{"n_layer": 14, "d_model": 256, "experts_per_token": 3, "d_shared_expert": 0, "balance_loss": 0.012, "groups_per_token": 1, "init_std_router": 0.0127, "optimizer": "adamw", "lr": 0.00156, "beta1": 0.9, "beta2": 0.99, "grad_clip": 1.0}
Below are experts of layer 2 (counted from 0) of a mixture-of-experts language model. Rows are named router (the router's row for the expert), gate (a neuron's input weights, with its number), up (a neuron's input weights, with its number), down (a neuron's output weights, with its number) and show model dimensions 0-255. Each number is 500 + 25 x the weight over its row's rms, rounded and kept within 0 to 999. Numbers have three digits each.
Before each expert's rows: a language model's description of what the expert responds to; "mostly gets" lists some tokens that are sent to it at least half of the time. This comes from a sample of Wikipedia text that the model never trained on.

# expert 54
What it handles: Middle or closing pieces of words and place names, such as Olympic, mammoth, cardiac, Tacoma, and spaces before numbers in tables.
mostly gets: " cm", " edition", " total", " main", " side", " metres"
router:508519562486536495490508457481460474440498513505462522502485500506498529510490546487494485499461520488432518484514483495520452513547484460502506486520483537506512501514462505530542477525480494508501526471508470511490502497470467483509468529504522521510483527488501537505506531522446494477502477490527479508483545504516485474441475514502488517477520520514522475487503520498513497475482546463521527530456506503476499496480505504538435547498505468520517482484500469469502464514505511521516436498483530495487488493531484458499525522505465482519492517503464514508489481477532484522513477492485418546490497514430449531494511520527491536484508517509546513507512453501475519516453491536550506511468520494512490453502470522478465488471515515518470485530477492491507495525501529
gate0:511509542493539491499488499517484502511436457525478513505594548513527532486498506534529501489532555512515472507486502512498472543506497486460490467481518529485474490508486462525534493530484521512478500534493547538508480497517529531498488522473562520455490547495458484512545547500484500499476496496520498493499487455505442531506510507477464497502572493534496460470463502495494467477504521490528490529508488501505494524490531456499471514541513462476478525496468518509523523503471504507522496452502513481513517555545501537493440491509500534477504501474509510474500500535498496498478511491542507456511499499495446519508502477488485523517515520478493494459503517518453488501531490505509490502468539510482506491498561507539552513506480461484527524521502485537510499489505489
up0:506492506519494526527519516476505521490526482513468540469519495526473500521481494502453464465521488508542471453511482495530488488490472492504514482554485496504491477501504499496497469506519502506491531469514539538507506518465546508491495559470471491570480488474516504492471515480510513476532516488520496488496573537526477545469513514481482506476554468494487543521508521496544530519422483495503479549509460482511513509536504533510453512489495483474524478496487521523531480516499466487495551511484523476498481498575488523534474477552504478480486518483488496492505465456536510480469514475464492463515507512443513508468478525487475470509526531498472509472532484502481485526492508501529494495473518488530482518502445498559472506522503461480516509508505484470491446529506515
down0:522503498555508542514515519487539508502498504508498498502481469509503509501498526476516500511506503472530475495507524490489541478477447510499492505551496483562542491495505476453463480533506487478463481499475482484518492502554467519511532502497525486491529490525505509497504471515486521480525498519525457501526475496463431488523474451490487476464492495510511492457476536464522546453422481515493517494508452527507521511461472592489519496465486510516527516505503515484502497494469503444502496450503532495550526523487470500480491487479471509541537489514528496491481506496504506495519472514488449512527493544500516510522545501486508543541504474498506473564532507486479502475467460553517474519532469501506502498516498526524488521483499480534514501551478506493474480501516473

# expert 6
What it handles: Digits in tables, scores and dates, with ordinal and time words like first, 20th, years, plus word-initial stems such as com, interpret.
mostly gets: "probably", "creating", "circ", "generation", "conf", "electric"
router:495462449473510510494500526483487472500526499507499458543483515489501506506522450491497543511465516497493494480518498520491535493480499498482508475501519482488499541522529480499510510536500498485490540476480495565508519487489501420491467530524514446511509501507541504470485523547549463483526522500490495485494511521535487531519491529521527526459475531507513479494471509504521478508530563522464505505476481496513503514496467512479539492511505482520521532483463506470555510504509470517508493493531559527505547514497459533487545524549543509459511498471534471514508496488458531481495489491502472491510502455550514505529499524470476454525534486427496518481458515491551502529540487517481441525475514515522506484483513485530477529500505503513525494521468485523488491485462535
gate0:484480481513510444479493498531499477490531534463525545468530508481494502493568481503499471513523548523551480491533531514475466503519484483501478513501444494465520468484547543447505494525534479511502519492518479514519497474503530495491574523509473505504528490476486527504521489519519504513477497484533515451491532502495483482502516446518450556458463501537475515505536539505508500501465511516462488520499471497552504530501510506474496472479515519452552483525500460503539524480507487476478520509478523509524465515478501446477483462512505500497522485512527483509552470508505518482486513491511495459493497558513504477477487434482541490505509537500508467492481498482517472520480516512466497487492484462509500510499526520527496430512487479522450500495483529503490480466487507
up0:486505496488494480465485514524521523517553481518513555540496548496508501499534517503518486483474499498486486474484537488523523483450448496467501503532543541538496534489510494513471523525528499514507479511535453503533497555498519465497508501491524492474464513481506526489507546482509550461493499513481491444477517489543501471483498526495480459508507456478501492480503473490514511482530480536501527534486538498463474491538444502504519496517489496488549492473493485452500520514446512526478471520510470500533487492494463493447502566496500529509514535508513505542476502500519507510464524532531505507486490521482487506513458536519541513472481548505523516501503492526497529498502522492531508502510475573565560516459509530506487497521480530494525464510521493463528507528529494
down0:506486497555499481482528514513467496445515491486457501482514524481474502493512477496471509494509508486478492460508489479521505481479460523502525481507489516483495497474511547514464497529551507471500474497528458505480495504516509516508454517455485470536515539500499501502514508524507464531490479493520530429497504524479492486532479467476495457444469511512523487485522533501480526527496454523472461461528500508515537595525529541515538475490497489508520508503477509495523506489492505555450487472535471500502508493514519485510524498488496511500473527526486498505521515498541495515501530439519539531523485552534516500514507485519504509485489456475466504500527461497471491541497486516496466498506464536542549505479512498528517560515474483523502458553471481496490526562501525

# expert 8
What it handles: Mid-word pieces of foreign place names such as c in Phước, closing == after headings, sentence-final periods, parentheses, and coordinate primes and degrees.
mostly gets: " Clade", " Species", " Starring", "circ", " level", "″"
router:513490506482494501487512523487497498510509502521509464532483527506500522513524477476475517490464477482454500490527510516488501477459491492528539510509508520482521521508504505507534494518501518495515547492478478559507516483535506445513527545460509465536499527488489512470498562535530497534496487498479480475518480489539448501508455517498537534510482533483494499503501479474476465485531525505526496529445499492502474527500499489501517498474506482549516509478476535473476529500479492494501543487508550506512535496492454505490508512522501485462490514459455493539471495483489458486515504459541449485490528477578500543503528518486459472482513481465475503475447505425543533540486463490512497498473507489467479482518524524544504514483489514527551501479466512546482516529454506
gate1:516518538452501506499485496504502508502483535504485522528529500507522497489490512529500532497481440511492489478538521529491457461517502504502553502492531520502535421508498480478516481519516482516522479541558480491525536464512517506513507475480544465500507496494513508466498505470530444576476519501531478448506487547480497524511513510509477488508541495529499481526483494492498500485458507517499479430493570494493513527490512492530524487442502462490477507455501519481499505532482510483539543497532530482507517511446518481493506482498463445525492512456523485488490476515534489492500482490473509463506532508509533469527477472547474475498521514528470493515520444527506511487481508475499494486506489516494541495475502501458550483519499494524472507561507511483543490489535489
up1:480499541460508489475519543508512479515502496541507493467501460519498505495518478494492493506463521514517483489477480495526532471442455512531491506485475476508506517486480556452494500528449464464517495508536500499512492529502494543499518503527464484504485516467550486478503525495512508522531504487497523472511518553442524490495488529509454509532500524497531487532501469517469478516523498492512503459504495539510480454521502501518458517509471485567521491538457530478493476468457498500516512456495503508511529484511461488486493480485505451550568507518497486495519526489481465478504496473449475498486494493504499524534500427479530534506534486467490486488522504527480460477510517495494501565485521503452540502479493522524533516564472478518496490519492507484517486456534479
down1:455507471523481449464493504447516559512487495530528496528486500552523447520496495522565532509473484490469477490465476458514505513488498472454511521514490481493500474508505508485511525502487486483505480474515517482477476486481546497488490517492470498531423455503458491496495488481503513501512532533521473499523505491482479463488492489492501564507494508505493521570483502447502511497541544534476495498544478497493471541464513498521526520487519469543504499518496460539500482517526493490513451511497516533548543523498462477518489504519510516512491506510499473519538474453457513495531475496442512500574494490502539532541522478509514493516490540503484497478548499462475485475514496449519531475494469510499507473501525493479488495486459491508516525492478484495494480477477490

# expert 47
What it handles: Empty spaces in table cells and after names, and middle syllables like ci in pronunciation and municipal, plus born and York.
mostly gets: " pm", " born", "|---|", " York", "According", " Dur"
router:506488501525518502522452495519527508491486517502503488491504504546470536481483541483501480523468507489490499487475509439544504516510475514494522500437472512485480511510506486531482525471551501519478441490529549469457460500508511522507519470480538509514511568518508423500497496486501449466528484490540538507542488522498508516470480499495484501478542508486486552495505482432507468539478475519512426514519504550515484485460554515484536503526497539520530521494500501521474474502512496532501482476495484485449495474498514493500507482473519506451528484509487531478531509455457468509515491511500537516498492490481512508523497489501522483500489533563503549499514500529479499531498497521471481489509497540507469491472494519463533462537543514486457492499499492510504504475480497
gate2:459554525482529543514468503524517538556515473493508518553523540519501466515454482505510523540560513485489513470447511490506524508486520527464492486514473524476543485483515486503487467517521494502512445477499499502492480507520514533449520499524527517521502564516460527500437510522554511486472501505507491502512503492495511530511492491520475480519534483491488547465528507527495478469481574502522487490521501472493498502532458481511497504507491498489497474491499478499512542484505493484473474511500487482500478537530530495523490472499490548485459521511488552490472492498474501518485525461557480474499489515494481495460490509479476453489506520467484469528519478465497455499508513467458552507500491514524534479506488498479490474500496409480515500526486505499545519494491544
up2:534511496493563497500520500472486475497512471525540529522514521496485499518531491508523467536464496495516461472477502476521523430508504495505491505523506494499499452534537499475497477550509481490495468473500505527477534481518531491522524504534518474481513467512509473459453488533548499516499535497508476514507480521500516486489445523490537532478533465475507486534518553485458522515524533495527458516490476461568537530509519467505517463483503461552500466504512503511518495486449520507465489511483482523514444531444481482505500508513508479518522507468511524476530496526482501513493482504496526522488476466513500476489477519518526480458506540513529508552501504501511540482473456534545481516462492487498518490474500518518443530493481515455507520500487453453495482482534516
down2:475558493518508461494495489527483487513477466471447483503507524507531486500529515510497517467484481496511482442483467519533505529489490478507545515494497527499456527502526533509475500495446497491482499483482470472479464478499514494516503498547518477513496465479488510495513494503485536519475499486540497488479461472521555510520550481477529502537482473487521508495489511485503488511491523542477487505481514529506496475481546497478523522534524571519482512528496503514517507487468488484487444512489512506470498536512470475560481503514532530534490549523507476479452516493451489488517563484534477498484490528471500511475506507500478506488522471519477468479532476523513508457494499475478480466502524529478498478539496629490468498502494495481496543532497478483523472517510468

# expert 36
What it handles: Semicolons, pipes, line breaks and digits in numeric lists, tables and census sections, plus a word-initial s, as in sclerosis, scandal.
mostly gets: "×", "International", "new", " Genre", " Release", " Preced"
router:470571490478512429479524456519486489506513507508428486536466505514518490509516506524530496472477492518455502474497528493508504512500543439512476512494504503501454495504511494515497496419504493505495490482534488475485503498527482502497507491523521507459501458517466509558468511492447535445518491479496482474485477508505499469496481492511500457495489516541494503501490464514524505453505527536483520477489494497491453486495473509551504487507490533480482472529484431466503520506521482529503477496492521482527488493512475510533518549526458492503513480501498559506451488539497520528485548543503436497485482512487491483493510463478479495524503512532487416516511506475457472510498489478520522492469535461543514538480466503499511501492464508468513499496502501514503492513495496
gate0:534497489518491497478468508531505517478469517509494499486529525529494487505528497482508496498457496562499456525474541488485500474489476518517513456534463485455505491520512493475484480507526507538501517503509530524461532492510510539500509552487480498487457510511523506505511469537473483532518451469539499529521513515510513529507547471478467500466555491515477483506502477476519464494489497484477496530483521513492544491494550501488496550544535494487592493540554490495485521444500458558490514516478508492518490502497494487501481509530504494504537539516480511528476464458536516510474495521507509447480454502513485474496481466507529498505475504492484489470506452480517536481483508482517547499486510455532497472498484496526474470525452512523483506501539506430531484525530493
up0:524547490464476514491495525511525527482515491514517476515466479513500487521499504479480517521481487528496477548522530489507557479489471491463503531533478492514489526495487478482476485479545461507501479499496511458502511518466521539502531519517493499500534492467492529506545515493477527514511511489470515503544495506486501488480495509491498535490492475501510563486430500489525496454481492477497482528454518513482485465514500498531519528552518518495532520518501485523447457476480486513504524504512571512507513487482533512534496503442467454500472474516484506512511442512511505508517496524497503524506473506490477496512547428504460504473459541514501500478529483462558485501549539486477495534514529487530510474518477544502467508484450460518502509537534475529515492466455552
down0:519484515530532524473514461501531448502511521512471504500486511461530462473506477536497525476505502461512536504493533549489474498500486503488466534487548495493450507472492520499521476486495512515474498456478498509515469484474548491529489505510454504465507519470476496491482477540501474561554509499492488550499529529555522499479508487477502497487523495495455488472510491516530529496503465460467536487499486531505474555430486525511514508515549494489471541508495550521476498518542521518519496515501526442462522468474524531520521461508487521520498462497506501525514520453529467509502490493488463502506487474475508518502504560470536460520503495515496508530497535479487520485507562514469474531506497500493492534500509520507514484476485503543490499490411484499506495515488505

# expert 11
What it handles: Periods ending sentences, table pipes and opening parentheses, plus mid-word pieces of names such as Gian-car-lo and Carib-be-an.
mostly gets: "Gls", "hoe", " Nation", " Jersey", " Democrats", "DE"
router:462486482496489504523534509477536511499512467506499497480542497522448500490503443491477473477503501501493466490498493527525497501466540567530520487518502491496500541467520492493518493447473541484522514463489495557511509506509510479493457515522528468499470544485527521483528512508469468523503483508437498486505430511519441491508506546484533524481483504483491509495477514510567521502523500504539530440468502517524511548459477462485533515504503479513517489527502485501538544530496472523505485486508522475515468473523459504477483488515528507471504543479501478477501547469479516484553439482493502485475468475514505490531499520483468480499528512457454508467489506458521505527547525530514479527473475503492481453491491484510477518475516531492509513507484503502486496494456524
gate0:493461482484517495514519503553507558510516501514492504507519499492520527521524494459518497483534509493507488500466475524472495569505495471451513513512480475489516496508523566475510514532528478454470485510466526490510526492528523540515467463523493500523485505503536518492550480467447505501482546501525531540498521469545497493511514517506474486515517468543473482506534503488525543491502501501512502504459482535489528456518515470480455492482546470490516531481466526515514504497506500456501489503580518475479529484492493500458516481476510491505451502462489551519457484523481495495512532505500505492537503524469495440491509537516487481531488542532549496471538503509494470474463531478487512515523501497515532496475514491539506482511457497543519505510428524494507500473473499
up0:500480480467475474474488495497503476478469530477514478492502514545492494502497530481576468567499494497503488521486459533504516485508474484500490468469482504467489495503479504507502552463464532503521514519472486482558522490493495478499501500515535443550476451526497496476469467468514460480462489510500486505455486512506518518500482497498518494515473484464541479542501519474477496454483512477520504508539462525552526479462509508456514495519468503513483440484478527551500520461446536505499540506540479516489493506521527472458484521564501500536522478509511496532487470473486481509509475515499500470467471490509514515512476510517499467471483461521510515485527489513516512546487508480498484538505514490517456486505546496542501468505485469498506498538558480535508463492523463
down0:468524514499467501502501496460506499483486553493484507511499537521534463515538518478482525504535499505504483527477466457515480495515473477525511504476497551514465488500500555465472517521526529466492519525535550481486436478500486485505504461463487492505468505461475492512483473476536485507478511515458450512482512495505524491493473534492480495535485497475493502506488525529547511465522487554497454528507455518493460531449521487511480487458466519485490529455412484491531534481479460511499504517481484516493500504490501486512498504515499495550513515516500512500497473509456501513506523493513507455481477505488528484533474526497454499518494536471523441531489498488521533512511525506500507519517469440482472468469457511497516498478480503501477549495492456490452514538546526

# expert 18
What it handles: Inner letters inside words, such as t in horizontally and Belt, and digits in scores, dates and stat tables like 4–6.
mostly gets: "Gls", " While", " After", "Manager", " Votes", "Review"
router:492489526474503479500511489479508512507523505522508517531490519490525531503492493490499494535510481498480492512484503545504478471488487553529531478516514495490519519503519491477511506509488481492512569479482488518508527503466502496527496493493513467511516524502507487495499535471494484504485510483514456480534467521511480517535504475528501513427460503477491523544472487498487496505531513444517499480472496485466485459486524533492482531554505484531499517509462537460503509481502485525464545499500536526507527513500486526490496529486521532489467485443534467535497498492515469484541494490529494479499546484568488500553509510523458487526500489433485497481476507469557530508497454495551469469501456474531497463482516486585545533483507500522533557532454504527474509498480541
gate0:481458510548498429516540489486578546471508479520460486498502492496513472519497521476492494487513503500440483512461509520528500489516475511510515413478479543488471489513525499451471502492527471499543492536511482500503497540457494501440487508515469528477484504498476491500475492470481487485515527521532474497472504477578502526547500511495494509501509522509510539485482491452455514528485505468497505509501487484477525479503502508499511489500505506429488464514492510510518500509474495521475457500496474498518464517463543525508505514528532519489475520493508453495526491487479527456516521494533501515475510508480546520526502523506493512538494536497525555512498490514483500503509513488500478551473493466443498478504437459489491478475526509466520492474488473482540462497472510
up0:505517501450539465529507498467513523505512475484490509473519472483520480490450476480427512456478477477507485522435510485507500478534544496493514480523458458515518463502530485485487514487477486507503483537461528542485485498504541523494491526452530486529498451477464537510505503510471502478466471507473489520493532525478470468493520480507508495504509493508492566526486471491443492502497510478487487483450475479451525509509515512511496472508497480531515453534501462521478488577530468486478451482522470521493466459502557511520474493524519538476479514489516496497516522500484512524505504520483501526490537529485489519508490478504448496539484489466485497520550503505520474480506478504501505511517494450468458485530451442513523495463524503481500504516454500503507533496506500
down0:506513548509492461509456466541472491523506501507496509465514494501480487478476492499532553506511484555501522499522477539523558514532511526426456496487488468491517536496543517440558519516505518499497509486510531507524482485508499521473416519514517520492480453474489497524485531459502491497481524509452466473500553501496510515478550465499520488545507502511446545524487503497477535515497482499477505515515497491522534496483497485478545463499491494506502492499497544517504464494507482469504484441514506541519468490525488502498531507530442515453513544506523521536521520533485513508500484490517521525480493415505523515497530525475473499469529497540503472491523494500490488507512516485445509482476459476483514493508496501473530458507487493532490471490505507520507502495480506

# expert 27
What it handles: Word pieces inside proper names and titles (E-p-ic, Go-th-enburg, Ne-elam), final year digits (201-7), and table numbers.
mostly gets: "century", "II", "type", " Am", " Tha", " Name"
router:511517460474480457472545480481472483533491495492464462465501493477477482459424529479516515485490510484458511514468490492506507506519463439503467523477502508494508488530496528533495487499524554495516515496527470498513507484511474484487467469474488539515544491483486509548475493529458530452491473531549488532477523518482532488495517538516504500535527522489518475494489526450492522473488491499535519505506500478529484481459472526535455496476537471503510512529530457508507456490515492529503489479476518491527522489533469471526520505478479485520523504540487509503482498476525483518455513510547463502501491510485505445526506507525467511545509509527519410530528490503504487450530442518524502513540521513481480535521494525503509484491497512508480515471480498516464496473460506
gate0:556529487508494467508471498501464485565484482453470534512518533501506521466468500506450545539535488500486506506479467487544469488497516512542464499463486521516544506458492480501499522522531524495526488515500487515525541489507483523482476489495532518518475491463513529530491526561493542477503469530521539493507538518484435521449514506515468525519485488499494512512455518462474478487523475484534493498481532499466541498526508539487499471485562479487542551483466475516473493515510530549532542463490497501503440480523508453498509478469501512487495543499481513466449463471497512464482499469491509491502503524479526512450470476505499508504454516492498492508502491516526478478474535471490506488542452499522510499516493478518524527501491479491491489515474515526512496495497535
up0:485488521505505525518486504498524488507545521485474448484501506506529545513463510547489546485521506496500522489536497538535484488512534529467502490526486546535545505521524493533538467507536500490516521501520499525502474487485531509504517501516499518493468513468494491544491546484513433512461546510527463473537510504530519476513480484505475532515523490513452550479486502527524532474483493505482457517445505458432510478540536487535499499510498505475503463514494468513530486524487499476467495497517536542493489523516511469495505510536506504496510531503511488518496479504462507502483495496519543520501504475491468525504507499515468481528518462425482530546501533521493493468521503485461482448486488529466471520502480526507538494506539471522523539498511501497484524559446551
down0:522489495497481444483514471521531502458522566526493483503488521485537537516468514510481472500484487467500502486502532509532506457529484504466492503516482472469502545444458531510537508519511471506484519539488494471517533512494472476503517495481457468495521504466511513498500470487475498431472514531552518498483481526483473494495543555509491523497480476502536535511514472515499502485505514510478503499501508459528533464543473472511469485465460495456458507489527535514511509492495475491475506481514523502492476503526518520494566518451526458532469461487500464539486495524525490497489480477494461531464512518504521487533487484487451507464498545489504456545540498478470495531507483505469497515494509525513497459494482518536569502536503463503536467510496513485497511544502488

# expert 2
What it handles: First letters or pieces of proper names in tables and lists, such as E in Earnhardt, N in Nets, Vi in Visage, plus periods and pipes.
mostly gets: " Spouse", " Occupation", "Train", "path", "way", " Railroad"
router:483500475539463504484528520520521493517480513488499514503504481501437511496520466510493549539543503472501464486503491505515525495434573469549520505540511500510505495490512530473499478495481536473531547542520476486518486483534512465493519494505518483506440486526501505497493518541560505506522450531497521520554505508474490494536463503590533509489498548516488486502523535517527512519517524518521523439512514523546504503483490461508494494473521504525522503504549495476505518493525514502464506521465507490542499510488494509527487517518493499494495507482509478508502532513484507489489505498481461508473469493512540457486458479511476511525485496500464504509523498448511538475511502492509502510527461487495491527553536469502528516489540506487549481469567520521475489448491477
gate0:495504498473512511476493480512445454514487513465499481540493508475489474521496505522501494481486537505473478548496501537487513519499502511518458445457531541496490524493472434547491488530554499468489462528485520489433550552542512495483478479510518491515539517506510471541508501493504498503470501549461533444490485497482477563460495483503453468498501535524518547464489499542515483522540525466505477522480480479529521493568531513524524505508534506508500460536482468517460495485495517482516498532494515472484527529516483492517497476468493481515484515472518493558508476501517514519466501507512486479503509468530480483534505452473467504497506527508518525544474483498501463452490481482516505494512486493529467492479494534492521495530477491503501532493502539496502509486488546
up0:460514482496511453474492508490505489496505546518475516501509430485499459516552471467519548525520478513464486490485494481505551485522464459501507501471510478486474542556510534502481501505470511464458478512479495501471470519508472482499515495530530502518504445480496506492480531487519537510495488493504493483506515512508514490502533471518525466499500509483522524502512528514488469493492469490485527539479481542486486550468475497499505484537467546469527514513503505483520467486475502468504491513496483533540551449504529513522510510530470507529529516506485486511475458498498481519514495473536489516508467457482465479513499518489427490512475535528488546557466468475494473478501463513516525526469483504479517494494499562530463454512471492494528452481511521469452487561498515
down0:453480471465490519505511481482470515534545457508473498498481464497454483495529484516542483535478487478469513476525503495496499525527528474493487503516482514494492500494482522500537526487548500541474491482495503534517471522543478510500489485517515474541450498504487498501516516522482505496482488489541469509530492535525475528521470446493541481525545530461458559521516494488494495486528505518486485471524529499469541538531490499450505494537502490517520484516510508466491485497516484513502526484516466545481518489501529475494497492524493480463542493527504472496482533540485548547485497527507452507496505483502498539512501533445501447563522493514496538529489571466551469492557474466484518527488523492487505543499475490478522540488530496512504509468505517458471499509492472

# expert 24
What it handles: Inner and final syllables of Romance-looking names and words, such as ri in Rodriguez, ine in Rhineland and submachine, plus in, from, (.
mostly gets: "ine", " Rico", "ina", "nie", "ini", "zi"
router:517523545442494459496558475505483502506488501576456524487500477503521473467405507473515488504480474491471494517483487501514488515538499449522449526483500519529451504522516553530496487491509505489492489492524484528485484465477495549501494525506495518538497495476498482538486517497470521459471489492513461489465540513524527487489546503510507512520501491509517499499490538468530482505480518503486488513507503461497500474483506493498463514498502499471517516528529527486468457516480500477495476488481477496515500486514480480495442537504492484530516476558468541518452491506529510509512514508534458498518479491498487469498539507498453535480512511549535460528551484515519461461512505507590531497521529494501504520515456490498492483483532482491499469509515468520505495535493472
gate1:482508523468509498515510516494514527505495517484472500483499523551489487545524499495501501469489503510497522477521498533483502581532526510513549523525451530534453497491494518484481487533563557479482534477495496522501510534530484534513518484513528475537500453519495467536536485448467486516492464524473470502488473489509521528454525455514467507540530505547473514466508502461486495516489526529466553479516444507487499501496473520500489460462512523492470486520522517502501461520484466506493478463501494532536456509496539487503489478484523513492548537525502464536463490464492499444505487511474494530546481534477494495467525521508459485496499497494483538499536484459467480529491523468472528491510475455505508495488450520523483484501501484503496523496501493497473495516462514
up1:536540485494530516459512537522527532467477504505510529481509471527500530512496536521478478521548501473501537507521511498453492520531517465533507520485514540462462512566492519529524496538431490541495548504486447479509508512548497493493501488562494485492491523520517490513480476467534514475504518463478475489496497497527448438479487510501493460519503473485499477509523470482462468483523517482485486469471490475531486486499502503534508493494503476457504453526472524521522526484483480515507473484513485477514535511457556484556526497493495465452492489540486498478486524512490499498441482528522500517490534528515512537526479465449518498506497513504486504490469489504483457499501558492488494484490494478468475489467555503478487490477544536476502493478525495533497492514515474
down1:516495463489511508486490524478511550493513437522507479515520468500512479485477511550510532464485495520451498511468496480512498487487524522499517503496542505499489511470532493516489495450451527509486452491499516494480537523512490541481531511462474456494499504505534512508497504552440539463511484506499531471525538476559488530483573494519528461503470527532494484528467501462536550475494518492494513496486522499485434528503532457502476509526522516513505504522475479517510481508480550479529532525509473506547506538477474499512510475463494511490535546535535536519521487502501496510490565527517510499514501492508492524468471497520514491536509495535538461513514534485489496522488525512530514516473497497468489465521549492502474505516464550554492473508497495495486494536518530

# expert 4
What it handles: Capital-letter abbreviation pieces, dollar signs after US, and digits, as in MTN, ZVTN, US$, plus word-final suffixes like notes, researchers.
mostly gets: "rthropoda", "$", "Legend", "OP", "U", "ST"
router:493502511500470513501540546472471490514514488525464485497477526506517505479520459493487499496531522464495480479514494499503532499467488513509504472472504475482513510474502519516533505535497460509481560445467495515471455473486474455512515494500504471486529542499523556500453537479547514552516534481496511489575489515524497499519479520510497532481470499495519491514471505516501488522509532514498470530508484528473459539484463495483522471492515476449474518497479554485506537494513498504524506534512488489512523532494488517465483464514490508524481501467519472527496502504469512470475452502549498492503498480550502506535528499472518511488522491434500483446453465467514494508544513480504479521500446500491471495478550487510531526499534473503550536555485518560523487523484511
gate0:483497508482508481501496479476484511473536487507445502524501502503486448502551497516517496486495518494472492489544484485472490432492512476511531493508531462530492492484502491455514545498475497526501496462521495468479494469538545491489466479485535501486506518523515480488532534502524523508508500489486522495510529486487511513469474524446459491497507534534510510505440452520465538551465533466498453490548457521501481485516505556498486478482502497486510482506498559526487528501496524512505464515474444508483454466495483519523480528509484509509515527554535503547482517474468463513478480528511531494510508529472493498510495502513532467546495574502508513485539490468521509479549476507496493489512518455493481546507517463457506520524526520537511520522495493529506502520523444
up0:497465495492494517497520500506448539490468492541510487484450490562438533519486462526481479482504500491482522519505497492504484478524501497489521472462476515504500479475532464494495485522458527483542544477470551466508463498487464526515481457541524511475520526455472552543493511532497456499551526521493497514505500481512538508473482515488515490504491463486511508470572459508527496491532492501502518486513542505469463470510509501519495493516498511517465514493423528485467562496513507458503468496560476501467457531525487486517474506472516513499517501501519496482468477494520506528486501501482492516456521504483515495497530495488469484513512483546469486514483498536461493523488489484507494498472495445497502539527546504444492479484518494542501541486500473531496463516506496
down0:515517494506515474506461520523467509502505516501549520501493506447560486518499487467461465511488537530471529487522453511517483497523487490499466473509479506519471525480510506478476458473493501484470551489456466535502468492557472516490484489508470454505484496519462443514505547550505513469500527512494517468473544510491498508513467486452538518441507484458522473529503493514539487468492455458507451510503489470514504467506489522497490539507477505491483514481510495514500485517548491490511460490461486481480511500506474503490480498492496528490449512520474518507490503463513488456502508493506504520470522498521515468514527534442543503541504510493518461521485479515499500524533553482469490499507502509508484496489488453496461540510488457577504431506525529517520515508509484

# expert 21
What it handles: Digits inside decimals, times and years in climate or results tables, line breaks ending paragraphs, and "who" after an opening parenthesis.
mostly gets: " century", " Rico", " ago", "II", " Among", "struction"
router:527502530471496500447537463489498481540488494525446472509489471500532519479451487497481471485493460463464540472497526496515473531503493501504517519510508541527482493496503549508534483496488483480457539498513487487494483506507489501493489504504488544539450494468514518547478536483477511490470464493483525481473500496499512478462484524531524477503502499535503485497512494464504484487519510474502461513514508497449468490466510536532464523488521519482559483512530478452487482471521482511481480467503463509468498507507472489483510507525459484522489484567493502492488487503535509544515524509506460503520487523486499473487515493512433545518508503509555499493501485465516493468462478505576514522502516479501527452474544505518486488489490497502476520564494489589496479465534515
gate0:529477497491499516543519497515567479509475478536484510487515453501505539555482495523525497535468478515472485496508509498489521536480542464512521438486488501519489473520480507454502485519523534512515515525485523476491459484499505501485460525481561529538498511531514475507517544491503456515484517516518543485521464480501512491469515481494450507542512489511479518505524506467507453478460490532516454482499503470509495510502547539511516481504514487497504507501579487509511493479459528462478463506487440506507494493469516473510462530513480465452526519536525512517510504472510526530516526474522497475513495542472492537505434454508527495536517504522513535492526515482491481531481534464519523523512486483489510503506514496541500462485499494516501508496467497452500504437542530
up0:489452502488516439511493512482500491500547515465490514504527520534523478486502511512497509475492504505508493518497468472472496521483520538474458508516455503475482555523549499534502523503541497476471501466504492547456471504498436453492513521485511483491528462537510492522407476459449488518496509532500522498494471502523495559486527524512534515527510464496469490474523506471537486480528477499518458494495511516474474502470481476498488498527532498489550484487466471499455525520520509513489531491501525505548476476519529507514441513502476473529526525495484534519500469499495427478524468507503483507487506507488509499497490473477492505463484512497495477522480479510478525519528499507523456466490525444483513534517514439523488539508487484493534465504470506465514497462490523
down0:477517506512512445451482476548585519479498535481526491516512499498458486489462524474449492524579515533498521490453492510510509463492522503464475489504504491503504540495450527516499467481483523498495484485522485506529514472490476490488514508545527512517495469569489466514489508452458472486506507489495524497461483474476473503486489489517518520510540460520504489439483499503466511528492497458502439513465487470475543502513486464480468478493462529492523518533470528514527520502521484508476462448448532476480482525519502469522500506552484475487521489500501509502500483509492481504532472502500474507469521518491478521460504498480534462486514513495497470489486560457477541532499492522486498475512487505520491515497483473495534445494515483472518497499469483523509510480531526